Experts of a small language model: 96 SwiGLU neurons an expert, 638M tokens.
Below are experts of layer 4 (counted from 0) of a mixture-of-experts language model. Rows are named router (the router's row for the expert), gate (a neuron's input weights, with its number), up (a neuron's input weights, with its number) and show model dimensions 0-223. Each number is 128 + 32 x the weight over its row's rms, rounded and kept within 0 to 255. Numbers have three digits each.
Before each expert's rows: "gets" lists some tokens that make up at least twice as much of what it gets as of all text. This comes from a sample of Wikipedia text that the model never trained on. Tokens count by the router's weight.

# expert 66
gets: " in", " of", " to", " on", " for", " by"
router:166111185133169108130171155159086113114164079121153050151157119144151108126190087160116124032143230111129145111075098155118115155128113148116166084127128129190136119126154113116122134146163114160152124090116119124210127174130142162132087079113097095129146146135113159108131172107095122131112112134126121132124124188163122133090127181122120109104110112084139168114143100187079168148143139134113171137112128101117158078222136119150166105118130108099140188136151102084058124104170049043212117097109126085128147117123112166127136127065098103116119156049127132128116054161110084139153141126172139121182113118066118160092145151104131124185135147108138152139118121181105191138173
gate1:105115057130200106108097153145125093131028100105155122117097170148056118070170134126118147134142118123083184150128080127112124141156128104135139091135088131098096176147173126157089082083100197088128199125116153111113081087099137150145091162088110112077115080059160140126091122111123100085175162058122120152164143140093123176152091106095125117109160168153126101109184142125173125128069090153200122071058174146170101174095143130130117126142152164082159086126069098187107130138128144104097085110135072125114117035129102119107118125113129127110090151184107119132094152145133170136161136145135182147145115160157126184100153153130075157112128054126116088137151124121125119126114
up1:100128141125085159159142193160101120058139143112189106107140152131172145147085107092143160112147136112192142154133189159121105185109076083149169084141142132135137151096137105114156135071138124136144077144159127095141114137159125116137112148160100109120062136094126158123162085087172113138117120105120127135145108122153186121076149142156113165126139168157156100130135091046114072188089161116139080107125106125134133079147190168098162145135121194218110140122172111181146192168130135160186199192112139068118133122135076223115165063096153116160105163084127159161071159131129112115168108133106095081144144117203098105111159093151111105145139163137136136186142153118123168153152
gate2:162222125079154156083116128132194162127051149157080181130182121111092099125096147074151118113101136154076090137154153088131127117139166097127129117105131122175097113092150140147092141124162137169163145115109178168124144170099140128154138081110122147139160117149092132186074098139123118120147137109184138106104063134116081203122153107123140107150133134106094104138153084114101192160107103143116141183195115104156125123108122207139141149119118124162136080135099154175119094106129181160135137079149093121130164110133164054120128148243133104131137115098157197144136143117149136133086233133148173103136107101101112169145139062128101190125141133130068109082105164067155157109140
up2:202200066158148131122149146130113155122130145130134106195106108147150128178132163173100107113167187159113127150255129108132174131146159114165100176098109156157095149095148133146135134120145156122119103086120118106172159192126125135116144158108078081106110127155135162106109106108072110111094085151200104130188124114219166094103170112132166112151081120118090147143118105161130207127128118121116132152161168160173100153106145128148080075141118149192144112070156118139182161174098121139155151186113118156130148153102150166097110119118132082156149144161085142104198132119104143188107163183073148143126148121147123166158158138156096179201173144102163091143108108171115156128095
gate3:149112089021086128124155075143118165181197171101129111137149108148123119113137121101179133118149106143147132121094133153127159114096162139133052108107137091123136078085123146138152122090112156095161151106155151122060139173125172127190051156082138155154140119157113140154169115124129182173161166147113114134099121171128168156112162080093109113130121096133137073129099164087190089120129130143114127067119083114151127099123045126128142153119159146141095125125175130031194147090056085116154104110136114091081166168122096131130138098193127101098093139155117155144069139157140136142086136122127156129101205115128163124176078155121123163052178158126132132070158148160142063169107
up3:122128083127138171139152107093139094126147144130135123129133125085160120142152050128111030153161121077205132144114179175090166168143154138075187146144096112138194070209103140137159121101133128154119114115152195125079115083136097043090084098120112123124099130147107110066132115077137130096135153160062118081105145105083161140130151125137133120114101109107151122142200112127137112100112111150111112116094088143205125105186140125104133139130150186148082103083186156168090106109163146118122137121129211110116098176117125112145125177108145141152141152123082055120164078074126160116073117146109146100105165122074075139106137127067123127132110054122111156112109141201143080138156
gate4:081118104151064149216152108122099109149198102118129132105104095094139158124145122131086163107139111149111081082161083128109096116174087098093090127131025130143164119093177153119118075135114096107131117116136137110122157138072113115139143151219164152128102178125108153065118169177101137172087113126056149193137057102095161154148137096107112133127122102158132146166114096157184068124105123188123076132126106170089141178135129151154150092118175161076120192189129089147103117172095118164169156162124184107119097163187139129071159140114092085142103111147141126124096094121113164105098094102110148129143115116173146158210145140151140114133082081088167070142146156112131141128146
up4:148133129122133132177125118119150111164127125156172087098106107117113160093163156147146095121164119146181128154152142149186136164173151171148114111118125206137116172167139120122156119210075092138132142103154117127089132147162144065121139051168148169122082129154138184078175155133136150189109188159128095140041086118167071143186123140119135129142126113129081083105107116151150062112098115131167222096178148149156120197119113102107122142131135050125109076173189113135133093128088073148150167108118113127113137140065141096115156146163109105168082176107063176053165097131150141145124164177131146126161161101150134116179120129154130079099115139110165107160119173137082171098143
gate5:113094151211070097147133132155089074154118118136075136125081099093139188122158136131121148137133105145134097116137121171176105134160108196104095160142101121094064147139109164186159154118073139135131159135137144141130179099144129026147124144124149079133088077128105079140041165082096166106076125133092143168170126108098077103140141150080196167142141187120143192078152122085166128155103140134185125189152124080097090094150086055112119086136089128119119118089117066137148157150168103131126112094168118066081108144161117221127116124066138088161154098137114088154132144144139117134140102101112097135118067069134140154142105130110149126138116115108107144091114123120190136095151
up5:117126191118131083090094122148087142119110092126070135106083140121227084094156106167140134106093108119141159076152108123118130159147111115108153078148127155145145106148132119144147122156129102093170112157087121094163120125090173149108134192090120091109100109093133117178173164124068070130099197128144113143130097142132090148082180139152132177176166126150105155167187162147103099172187216068030152121081105147186119125152135142120120113144137165191088076127112161143119146116149141079119119095138097150115120113177144146063130155114119146170106140103094130120161128135101173084180090167184145129154096064081137173093118184170075120151185104163105116125143133099122147184156
gate6:055091118095095118161153126161089087140176187146146148142110115141128156131167176131085185147114125194123122113123164071102153131126038112137085114150173133099134071184148156133178115140123109105108068165144144148101164132161129105110157050136198157141135147106122117126148079130115094116161091055106113171126129129068124124122127101149097098085138121139113111141161109161094129074117168148140139092190034084149164183102112157100177156129155148140155166173087062086076077123108146093096078123128112167152136105146100166187166112150089101181104123115116128104106163123173154110187125142119105111090181123098092187093151164098133130116108152136085168099100122120091111129187
up6:139140148140093175146075156072141116108154052113150092170155129103133167072160128078101146064162088091105162204129181087143088129173135128138087148153144103115149123051180146155128141095105136112156133154169150111061126106188100130159125018114117210147100145099144108102143114094140142111085160203138134144129121123133149131138126114148103132137104188088152156162179136099097123151113086093099104117094122150169088140149168112108126129155161106111123106157101150076183120119119091087120188111098151117085072137120120119136076192086120149159107128094102131128124108155184142144131127091078172075124090122084079121122089093069154098123075183093123124136131168091131108202138
gate7:089159058177077111141086144139097106054096108088053139075153119166153056184174140167090086135153064140135145147151086180082142161164135135095109145102103146125106147110152081149136149094096120169120150156168164148095131143109154182138143130169108109119134161128099140165110188146139124173129137130081159105168090154134107075112105114140116147154124142128106158129121066134144137147113143178095097159100137152092112114111115124146077055139101131094125068183163176075180146172202095129127092157052122129153117125094181156075121138147105155123126180087120112144160142190160125129144110170175152101176148102095112131116064092140082168163180103156153114130151152116187071144106
up7:133158202127089130114128163098126137143121075099099084132176106190141119111127133087074126128141139154149138143190173151166120083140101133125109207201130050135123114126088118139109063104149175111118076192125095143127151152111072085127079089135122177109096093160107131163116079143142116148116154128190111162102150036097126107194149150132118078123128110143162136095104134118155141120119102109109057091097141159154144120121139113125129150183158066131161122112142125161193123101169152127184167103091064119113154122083122150127093127121071183101116185076160137030145109130131128076069170165122145156171099105127118078077170148122090127132116136160097125089116168139115139155158
gate8:143156094123155070146162140144149137095148097143138092192137128107158182197158107162179090191098152160113109131151137147086130122081125107115101170084137135189110107103124127105128141114166120134144110158061144144157112035122118150137108096063049130141143148096112097150075166104137175121040079138087060120129167172153158120118162088126119099127165135077084085152102148095160169107131118150128156129145139140060221128151095172090105138124179120127113159120147084071157133120125116102178163142187121160164108166129139114106160110143118100077167138150161110081163144058171110126079126082136125139151151089173146109157115054113107137084121160071147086152123133106176126150106
up8:069113101163179171089156103109055116141094169128149169140113125109117125122124109130131180162138052071142114128102077116082179101132134114109119171129080168123154138122122132200151104077138083168177080097149107143149126142192088154118116158141115094107106041116087110171132143135136117154132147190130146079143122060133102083106133134115157111135072110071154113143146109136086107071158134119159138088129081090103148111111148129133118113102083099162124113176145097121148086154167168125095150084140121135125088064154154128154138080110070172111114113210085155095116088148094160166203148141119146073087088092099158083189155139131138081159066089148168110124147116180170122133085
gate9:170150102126110142148143111153160071203120130150047074096159102138082156149059094157096112139135122155115143117123104108161126171139089099097133102129109083179208095164109169089123136153130105109096134122144134103086081155128151123158089119150086158142105217063085133157117083134149132157151125157145064129166136104125151101123094120135194129088067135113091064129052114139103059170139136120130109161112130153163127084195136089134114096108115100082167124121059134106107146139103088126141138131092082097185035103157199125127077116151155125158094088108115119162148118155167084139136085147146114101101142113114077112116064205110174141186123111122131123126168121138108116145128
up9:075089044128093122100180142082105182137153120127098135148129121125085126154145145149168106134114083149134110149109128068195056101102183088128141146130129134130121082127138140121129095141216104116119160183124128071100097107102109130160073068129154140098136150131180060130122167187113107122120101177142155181128117204093161099060140136148081103122125173117134154136123078202160132151076151143097133195164126144133169120119151134207120103108102121134090136143120143169153064140175090158141182103148116144134068092154091151115128079139137059141101133104114162190153120111105110090102152091168163085106113081139163116106162071137102146138169097131123147110111085192147125157093
gate10:124115069118101131123094063089124105113098137157140104084123126120140155098059105107153141104187068188186102124175122122159133151165118137116126134124103164103126087179082145068151066153087140126132166112136103111133085130128147069150086117170174162152108057149106140128137097104127125181140071143105116140104113091070109070191123131124123129152147151115121054132092109158114093087139125094136105199097098117164080176160178094141135119164057096145139085140176077135114138132111115104045128128137139134130110046205104073148118061125142139137093124099067162133099129063132100164095165107104103111096110136176106145194119077111130125125128141136093113141134124099064098176103
up10:116139125134124128155097132101093125132108155145104086125157108153115128101091106137104121095088105131169114179112148148088119139159112135106125176162086151128113162182163155095179115171195121143088093143124106178143090081153075127166073104167155144148106140190130149134157136110094155165140106195157172081133125177113078146104119122091146096128110091103118087106074132126088121143143125109131132143121163085123169137216136084164154111164143091119085093087099070086171170105072112162148118063139143150128190087097110129142149143083150066155142112141103133066130121055195140144140160181143136103171093153060146174118054114124133113113128190143118078121191108123021148160155

# expert 111
gets: " of", " the", " for", " by", " from", " to"
router:127110194201114106133174105153129155160101099121189053110160098144119117113069155121151124029113203104116134105062100127133105187118103141138181162123090098153110085090142145136070138143120190151142124103080119139167095155144136099149131133120082126159134167126104138104181086119117084136051119125146134131130090162136110111019115177185168117073102129067121132152180122107067158184137129100126128153149129127102123120209126160112116133124095110041107153128141129062124113092063141111146122105096142096095154164180125148144133110124129210143126114092167133100161071112142106149149110146123139132160202110087133169116123149147144151176084137163134140128113125103143132113163
gate1:094125108088121117145126161057127090151102102183121099144081189143106230023111087128068127123111172065137201124129054119068150107131114135100139061166086146155096148130133059151144147091117185132129152083170146127141079100155156149161121118151117124131099086097167119123106130107124126084065166131138130142124085152139126164120118097084111103129199147088079158090132164152132128116096133182156116101114121126126135097106124148170205143107161089131200142095076115187145156101169175174082118149090120141138149119152151135122132077131194141159183119157131175131105153117121123124144100084106123103140102168156110164127139201098140125112196128112137112106135131097175089130131
up1:137201146120124133192140165129108122152169128064158087143109097132151099112115130149130098187180101135170184178217153169080173164164171114129149140105148121150125164125122093139161118107109145116195146132152137186200179149127134141105115147180135128112114078127095110135137084156146123168126074068107179165145144111098089112055150104156098159158183143164135140162135185075102116187168146097140055146115056111062160133124166137122167154147148132126123093135150137128098134142104122137144143170126107145131135164120164185205161110127156135120109116116143065195128123101113149163116100147098130102058074127151089211116136148151113153136127184155124122050146123085128104143143
gate2:056163104102144112098135133149120104154113115096090178130141133122100121105132149115171116143118068104089130134127171107138186109110150162176166168139127121208137130104150147112151107151117110171145147099141117177134103114102169118142141152061128114133128136132094127121082131081111127132104111111106132116146104097098134117131098101127157123117160087120084144100182072107114137135093119112141160132166094096111142164070118129108119102115107131177129106107109147118083159152143084090122056095164059136052176140128145141154079118195083125113131118140162126155125025093191120104143083131192201154053134063120113144097183040237115162155133057166053140133139092096105128121114
up2:139069113189126136124154156130111113162111115110139108130108150098141150148193109191137059134145103159106121154175148086082192154091165108118153151125145112144095123103163079145100144098090087116173147127094116142148137148159093151153141122102031110133152141173143141109121141174190120130104091165125119086134120130201168119115139132102110131140194133112119130168122118125153135086113129097112167107143088101159093072076089102074114155104082114205138171071170183161041142132116126140089103147114151155118173138158154148186115118162134109129186113168214142158140169153103156148180134128104105111056142091140106123146141133193086193114127115156156122115079096153095085200069
gate3:070113163134086194150181162097137194132115117078173137137137124108105119130134086121154169110183143140114117122109090093089164060143124106133092116121104108106169097118126173139084116099118104110123172112116042107112112170179194123131080150152108122155124096208117149153123096112142125141115129166105122056109106180162153119175200107112076146097131113136195103091119132129110112142174100149126114126184107157172132114142116092098081173127191129135090128137188132099112067151142108116114103119130109149124154117075136124056089098161137130120082116125084143140113119151119092143084194099179145096127180095181114176060070141099094172085143130216143084116132178142130177152102
up3:186116128129113173169157104141129060086190120108147072108166125111154122088188115112196069145116158178158101066152159137151176165121092112125152134120144162141106106158153168126072140143088133115138180109075164105181193117142097103085131094094169132135084041139117137118117135142130178134123134133154152129120156145110146180157138067136117085113113116169160113120137131109112110138132079174094108089116076106177154093180178117166157089133107099128124105071133073133076113123108087125144121130164095151130146194093133112103100097122178105116110156127134052157137072072157132092096126127131149117124158131127105171199114087160114125186112134172126171124109151213048069151101
gate4:118125163091006138191122113127169131115148116123130088074212122079084098157097169170160132132113087100073095115084121133069150138152140134131138154154087111123118110120147132158163094110117146151159105138078160101125135174124123105098119102166197145160126113058078141103122115165128134189126029103197149119108062127142168173122140116105131092143082097103153105164082156158112124074137167139104132104115108140123151133117222186136084107067152117094128125136135102159184119157059116158097113127130161139152132131159153184141130135090047121101134157160131109126148145106079142178112115170086124113124101110177112105134148154126135116164154139167110167116087133077124147176196
up4:157105122139109140116134144117085142147104111122114101152116081118068152058153129101089170120150121165147101177155090186183132169129193111137138082152115153105133189168073137157165118132137122156132114101139132063119150131148123144115164113134032176092099108145120133118105178174131119122137183107181062092089114120123125116172091077138127099140157097137027067106135132135139065136063145177108145058147175108112158129124092105129181139091145120134111081184160100146119124062110154123095166101159104109114157096146104129076098103159180118150121142099084143055165065134093104150177145207140124180183175136154143131168111102175110145166144104132149131134122148138138153159080
gate5:145101174109169129118129130136108131117137175082174124143031093170106139161175117148148150138138178174107083109185134162123133095129156136097181106149111119128113141117161122176157128051120114154122135149171094104175134164184145091127097143117174104141047057135087103136075149138074147105102180161135104142126078173103084171121148123141177147132139234102122111134130104103147169134130120121151099171199113107091098146126112084102139097129121143085081153183139106109142153137128174140156149163159175128127155119158099121126160107149167055159104153099100061172065178113123164128096117076155152106126150122162101135151109038128135208096155088090149094113092105104149154138107
up5:163173099131084135056119144180138198128154092115103099139134139125135128185166116137172165131142118121166155119154163113141128159133135177091184080132149123147150128167122117208150152112146051081145099152105104088142137175126091137111139125097101103070133132136192085162156118131095095158093117155157140117145154145091097117088093079162132145153161144135150160129161119154146134047151171157148210138144152122191109166175137148071138123187161089143126073148145170136091163141105122116099136135198172129096136130150098116092119163075122101136089178111086089132076110163142154136090118095102083080076122072111088067159181161183059137151143117190160124092153164151100095101144
gate6:079095165088129090124137057121156196131150191132179126096061203133165132162132138086105157092103120151149103167085152123131118145098087118137131120161140120137124108126180127112198178124177123163109158130148158132114162085132152120106112135152117199151157147109160095126181072150114104148099087139083105166100143125126132158096132078141055095098148172118126128132129146151113150112137129082098134130226101124120079150106122122158120177140139091152172097145122087148116089110105075118105162023099142204124111166206090134109076131153114121177086148074170181125128107169137177105090146102153157126122138121152138156131191119110136167107170107153083209093107099160107135100125
up6:133126126120101116105126126128140124151174116159089110112176125108117111099090114131135157085110090051094117127096137085139064118197075122118109124090102127091112143125152136171103189160129121158207093152180100084116090195162150095154110103107116147113078204079187100124147154105106133127129116172123142131055149093106108126094176111065156163153104156133080182184161057107171103110127071165141166061114180121161096108157127088102084117152110151116060130165120143154164098137079185109147137150154114106090108114080112137145123165127174138121125112117148115116144130168169161137038144149137062127154104108019140102074084167138115151151122150143133153133099127142165150147115
gate7:179124055135089158122090111120096102143177079138072083184160104149137117204148093177128107123184117084148149184129111139073148132074112131107166137086099121145115141129078083165153112123117158111103069144199108104031106097139112153155147145107077134130090110141100127124124122188079136125087080134139117181165120119085106166111124066123090152087127105198102122113115119107138109123145150061076132169085100134114084111159122109133145154114105055085150097208153111093125170174160079116116172165096133123140161098197132134086160167146103082159108104086152114078151144164121130168114105121186134127153152065128112181137104089143126118103152137114118124124132078148146157063132
up7:129118164136111107154219146117166103115081106173112116139137126166049108080122115084169134125136137150095062138190125175150187084124132103180169205113094120136104132161087150125090132120113144109107119158147101115154119106140114068073136109164099173160083117194114099180130096110101120117109160084117065193136092105115104123145104131106125142164127130123119143131131162147155179006182101124123100152138146128134133159112073168115117105138162138111161181132120098096153115118133117164141149085116070102128148122099055101071138123147107156100082226079148182156122136143143122092133170168145121119129105123114159110103132099110137106101151175151175127105153162130198039109161
gate8:108133115113138093172100116112133121149147054124102130167135065137167178188140144155173118113083138169105124123046165120132097123091108145089108128148172143136114139117130056109142134119159079142129162073057115124143135099129115147123131123114058165113130187081188134138094130093127155131115119138152103122115144136172137132208136126098148125112166108122140100126116120122167137118122143221120137149152197096067173125188098163119080179119166133145085140142157084029154132178112119143175106140171119129140133193135122114078140070114140090075139189102114114129147185066179086137064168153132096144055096079125150104181135087131120152139137136163147084141162145090153183126106
up8:110124121196134168143155121158086056129113174124140134127121144132111189146133059085086149186141099137119100123171074069068176103098165143147165168085089138100120082113135167171109150111108159163189142077139125132125162103157128129130135115092092105132115115170118154103150159117140075165107118164105146108131142095198153127152168169111131109136090098122140108094119047164107168080107129148121133101141058158146082138095110099130142136075146125074178133150138163080208135106145159103056182088124157122137070132156125230122127132084058179092148080147159131075142113143178174133175149115117092131126098086117173074129165097088134142143110126151107143108116165120161119141168
gate9:163163148154126152078146127141142112136122154137123043114118083145098110165073142084133129068164218077170096080138134117146095144088145114165052083180120101096171113123086149087131090132096132109076170111079155149099039141115113128156130065149122156143138177085110067168177124179155108136159100130162172145135172113170118136125132045188212130107114135120125111094105141121170103119110153162138127090115153137109111141193116146125185100096130119088170149156123130126100133116126126123169077111198132143140056098132129144136101076122119093122112148097084147139101137074098165106133118147128136142144067107080111117109157136111101081193103103121199186133100082139159103131121
up9:111118091099132093153149171097125143077152154142095153144136131127077144180148156097168101166100097104135117129125095115144101117127156159065150155112148150131129131105137178136174081184170129143194147167148128128141160096051078142168079148102159128122167052124145066116125177125180192106146072182157108120117114164115158097075154091123078142121110204126126145154128123130152129200118126116102134174137108051128139125181143149185166140182104110117142192106112110074212127134141124140150161116095089133123145146109076129115122124220134103147105168089118136105131157114159172129165050111111078109122139084144183096132079088164126124113176196163085151095111180150131135133129
gate10:198142104160059094196104118129160144160099077100171046180174107171084203095112129118124083153147134148138106119133142146196150178077150089115170148142149122136177150137104113118145078071107117152075160173170098113112137134134146122112129137178171142164085084144131116078108128094132111109100112151123077154161091108114090153120149189118150194101152137127139104102146143121166105080096153099142183098130172178088081154141100062152123128116102087163116120096184072100067172142147127091108093132133141097129118122167096080129115106107148111122150138120130154176131097090104123192124181120124075145130143168171140174148096084128134177169139090224109112143107099113078103128152
up10:116168145146127158110147156158094130137060091136140152151083171126130057125044116098089100102162155086102105152198166083149075095173081143175118134159082129125157118188141155051124117129125114130139141150136118147139147108115107088154084132130137123081121157139094151139126117115093138151129126197045140108055124111118075159103121099118151099128089063055132145124082131120118095107111130114116104097173163111139129195178128121118129043083145146180200140125126059141122156126115083074098129087131155121084134130102145144083081112079076146133116130187156082138081124100136113082161116141148091130164112136105128113064090100107086116083112159112090069106163112126065142110085

# expert 102
gets: " ", " |", " |\n", " O", ";", "\""
router:098145117150127114082119090167102119152150163092154103081140093084161088157096111155163104114175151109093161106088078165105091091091169151097168104167103084155105176103095163100089170160094153096168158095123170163143096160173087156102103112096101162170173151159088121092157132090108140157095106148122095101080095146108084097139090154173159085098085153095154156176118097166106167154102153087163164089084177161107147151078150163156176163153110093095096153090124097151097096090110097135158101143086095105071142149114108176089168094091159162154075162103159165131088097166101104163173151112172086172142151119117098155113176171091085149113089161098157153178149086134111180093156
gate0:100129177168103092131153154132165120146154130097163092140092102135180059125076118195123149127142147114129122105221157148162115127141138095132172108117146131162146131090044118091110139068134109105160163126102115184159067083142126115157155127139082148125137142141183158131136116108134118108082154142089084102088133128135138112100123139114100123166141183135130224187132077154120086140167134146118100074129096156092096116080146073110149131097095171170101118142135124137123133085094139126112152129053095164094128134080118124149156103141080120167155167132138139158107161133086225117177057128191077120121164107155195179121149053137081159127146198151158141109127102077087106099154
up0:097114153121109135104115147174097167049066060116131122124087125105112215139084140115066148115128174154115173146100158145153164101095091120155070071091142093122101117094149160109107125100159147067129120116145117124161137108128159135191076103155159104181142084129108166128091117165125096151107119182128130080146086190117119104153146191168114147132123181187138123116159120112074152096188120112124142182089099118127103132138154121104163079136142177191114080126146157131215118092115100144114090157089121074117117051167132149111126138137150150168138208170113125137101154109195101117115090154080208122161138120108111121177140099099166105093141128118135179069165101099132119156097
gate1:000126119150150175121133154130088105130116115156125159120099133133139126151141143178086162110135080172161124137041067038093127106107193122138132130148152112155094191141146129134081117100061152105112117142121166108140126118141130148164126101108149089170111096143184153134084123172129140111171123134114138158105080147075155144170117154156092178099046128110136117125155131139119119173128174143142105071166136101166120123141157142235114085134125165150150137113126085164113115159048156111111135123096145116173125177114138164132121113102121122151089171139125111094152132111111142113120096147107060152105122064103035160094130136078181148127102127081125066188133102117108105137181
up1:074100161117132086073163163075128123107138132070159134142125143150156116126109085184121128120169067136146096120097078127142139181125134076151120092130175099123186117169167126103105084094026174199094113108140150136145175146147097162172105215145078103176139118157187129136118140142110190104193091138172148148148130102157115075133165142131075194126085119104134136114124197160113066126150173120147145077156097095154166123155112167096125111119089180103170139143112083110102116171098126144126141109131129148102133181104165113120175079141132150229104105097165127118118152105130147082113122137095109161084128136129105183117179136056181109122169108119159107131178121153140138129124
gate2:110144150118132098097108145128168136123106163082097175132099081201141071179164105170157168106111177124138099147125149172178115138100072162079133159143184132165154131135144072142094165114118164203107127090145135162125104171114122112132112150105102149138076118125068108127099138104104168136117178116114074078140075094118106164159135157168184058170095116083122077131141074131115154150138187119119136152174157090123167123103121137144121116126105067165090121137136102114060076080114149117099132088116094149065173176089129125152118175148164066134098162121141147108141112138104172115116154134188156169111162106132112155054181058196147143140111117190105153138157117116141130210090
up2:133156131109121191149207151138113114164117217129134154136164048121087154172148122115107069144134149112174139070217079112122137203152114189135150166141149158125138162101125154134127140158178135125112106107138147145139163089185113123142215089111064077078099169115119100124120148120110106113138082150145130131103110110136130145159164176125167141158131115159126187137180145126127137113164175141108193117086088129106122096075133176133178089087108150104170140101146165171171100117091087119110144162103068131109083171140150118105176143137178156129166103092161177134155186106081113174049122095112094104163153103173139129120101120124130178138208122155095152140080133115128108127140
gate3:038096122138146168099190106132130206132166162068139133124167107097126153099129137159121181148169100136122078113136120128200130090131125148122131127121156119151180094060136137125119088111114115177143100192127107135159133149118134098171131128059128131143187140111075208098078105137125135118192049108110190087109082112099122105121098124149134079088195141113137145129124144076093154184145133182131078112225097187165141141080158188169079163104149111079160173156149140125141157103098129155163134135090100137108131149156108158096168171134136108127145126124154149093124133155106123144144214179138116110127123150166101160098104067140107152085113091119155129112148104082070137136139
up3:158110078121153128136094119096060110108078142189139195160107147111084146111150113114161144106116130065116121093145079131099107190108134142137106094154119091129145150156162136149117173146136177089157177147144121137093123108073134099159104113178159148161101100109087092134172058079118176098103134176135172107117140110143100116117132103151110108134168134161152179149128131106181146132133107155063088103054173106136124063136099129147108148125140159209109094152117141134102159015120162126171079127130174147142115054141104103158163166042140163157130119084102102178131091142101046107074110120107099087117154167135087061146125101114147151125139162084138087108162118172109129158173
gate4:132104127103091116124031153138094119138192096180083097119130122158114153117147144149144126138122072101132178102141096118118117145100135137122159171102079132128104144165140123185056113124095071165131160162094162143154154155151070112094128127079146132112075098083124130128072111109148103161149128128084186208141108136206106055129154126123109198198086184117148104145098097156155115133070127206121132088120062141090143142123150184171166150162112171059084112052168112162147097142090094185128133147113106105108115146120151185078166094126095052173087160136147120139118076094107111137143123074140120098167140117170122111118162149114158123140108113153136102145116113145119156108158
up4:173084160126140135119145136137150169133099156120095146153150146092081126104159114127095141173110113118119189207190100140112141190162150158142106131122102184181117112147121107129125109173187104103126089133176114139131255131164147141146126140112132116121113129118175167101130134071110150109156187124174126075165058102148102141142176115090095129107124138125115128062114126173117105119117137130090153043106113123094140122142182169102192116134118118172118084127148130136070198155156150125157166141100096118070081146160087118117114044117145146131126052133147201064096079141155128160098147163159039132151158118131105145135144135147173124135162138083171170153123168130141102138107
gate5:126115188106131089095130155145140142139208184144133124158082120110177063135113157134139175158134130131115155040141094142118138106119086135099157124144105086117105132125152114161149145131132116141140133083117172126095157171209110096075184140072157114111100122097113105167101161112143140071081124176159137125143090135136159122171114137109144141162127118173081189119125105115117193115168153137155128130127085043147107118065178056122159101122097125123131182082105082069091144095132126140109165187127121115169072129135144160109153105105125114101105092129153148131052205132149087173110172113088186142116119160158173179149176038158138174131110091105102135121194100141128105155162
up5:080147120129123127064123144110087098103143067108153066133107082134107114141106102160160162136152080147128147049138084179181130144089130145074094142139087174164207116177129077202149144139122148143164090144122082100106175142131104141136153145129070113111064093164109085157120137142073174110076139113121177081130118107130095132154185129170135225133152167134164141093149139148162124131150148121066158129036107141124138146123112080077199127191130182143124091084133112099147119143171120106146182103133132131150157218183150097112123131107144099092126077179094143114171147078124133151071106136138115129139121172122069138103182119140139154118136087123086133127102133155138116144127
gate6:146078131128141147140140126109067133141186135130216152125061118112126136112112187129135144106095131091138197134098141120073142166173110154139126188185118120151120140100143159121138112194085107140140117133122175149168135082168109143060157028159075141128104133138134127121158065112172125111125116124077125110083069169103016146109164154174137117106189167093181137141094093159142138114106101127160085102181150120108134159127139125168173126101108119097085170141109178143085123190056103103130175123103127184089170133169104112160128135092073144115112118161065181111124055153122158124135162113130090142134092130132129125100085096087091166131111102087114131135100104136142174124161
up6:145142130173099108174081125075168151110124147092149117136150120164112090103114169166171120087116113122135202203106104116142105121139082089131105169113160191132146159105127132125208140116104157142196092174101136124100122127167181141135155155115204128143071114152166091153134132105088073135124121150127101158091165111109121117099116120159130118157088169163187145174128144183112160123120097093143127179107116122073108099155086080132138118098150126115040104102066118142137076116123152106080144145124128021138097138090100140158121164155120126126122171069143095114137089198110145180106178062138118120185137143127154152124083134064116111101126200143084140105144130099186102085067
gate7:169109094167124144160154145171109096093140094133144170123151130115058107144173120179053190094155133076110164191102153117145098102113113139118110162077115103176123158174152086180121129155161104134178145137139144185058141101124107130154148110148093152145109108175073107102148138129127179173152130119147125157133167105109019162093169169095118119114081139140133100187086144214162150111150157143155119117111146099142092089154159067193151108132146116098088094094141137098064163087155164130087120146100116110147129146159075141182116112108110167137166146103188156113179151114172120191137136108190095148124168120136102129089159123196073162139136162086120151140129079112077113140136
up7:085130130145177089187135089118136154122092152070162151151141113143108149097049140126138093094137100112120104105207124150132159139159134137184135139220191158156123111148146155048111191112142120166103141146077132050198132139148158149112178119146133083092108160141165119137111145073114103138169173109137090148122173126150104092162148166094128113152078103121143113120119133169075110103149139159129158147117160117122136133115129142126125141153138142120148128147121085155102088105111129130135136135130129055161130107039101142163143137195037139061140114161130159092061106200104153152063132146102170135096071103121180099102173167127126170158103148168143132094127149142103175058180
gate8:098133055088117073150161183170060120116161137145128139212129147106128130164100118122202110085146141158163123124071128192082136162086159130129156133096120127160108145115130134100144143153178213141176087134127145139095129083198137160128133096140090180152100123068180098122136117160199117104146145079141135126100131162123124108137187113166165104174120138057140135120109135137103110111134144119087164130101144145102135148184123172115159059193133141199127144097097093126156158152103165113133082132116123098099157159112119143100150095140138130114069069122069128136073160097175088146142158113037058103154158098110153162158115106128064168129162106092117113137165073102161145134138
up8:129112125105135125162099153130128165135108173048109114133103113120136177129109107121163184149157088118149117082153111101074101082179122122105214089186107123162115068124073168170092125143091095129161134115131100184170119150085082118192124110101086149111190104110066104150122159110066153186195100152112084074092158123107129114130081182082089133088102102120099053101147122162088074148085157096148125123136075155112104115156169129133143136092129138078201119110105140093102117135135128150124121095100132131176164105110126112157124111122110107119173116124137166155151083118068163060188086127115104147089159122087104099112115188128166088185138183145111173146183166153117107156109
gate9:136174170176140115100170103145160119150158137164071117166156147124139124147090116125110144149151124088144172075104126071137141111062091163099124152120102088139152108119122120120124147125136102103132116132104111112137093059137136094115111136110106081042107154057133065096112194146052150189120072109130159173107095117158166089129102122140150115071155138104164078140164117147107158118128138138105156156085138097121150197111174180070152166151114067136103145180128039168139080147090121172127124117050098132172165135141113122077091115142156117086110199153077085126151151135085067146134118145137177134124147124064093123093129146089163146118155144156199130174132050153137132114146
up9:118129150185136091164106137123149128106139154156135138160124105150136149108179138149115122099144103114162197140164245095087117113113127080112146128119126157099160136129107155106089167110098099184127061176106183083136213125117116105120168084137126142224124085120071106147103089112170154085101135167133158107115119120139192130109198128059153108113087145161180158121105159126128097150180144055111076155166071122095188209162173174091207148094119091103111104133125087103117116114127156092150139115143105105108134087069144168123103062134188137139123083103103127151071120078142160117110115123136126111109162137126137127129116093141069158174112141132148115128133141159108157154083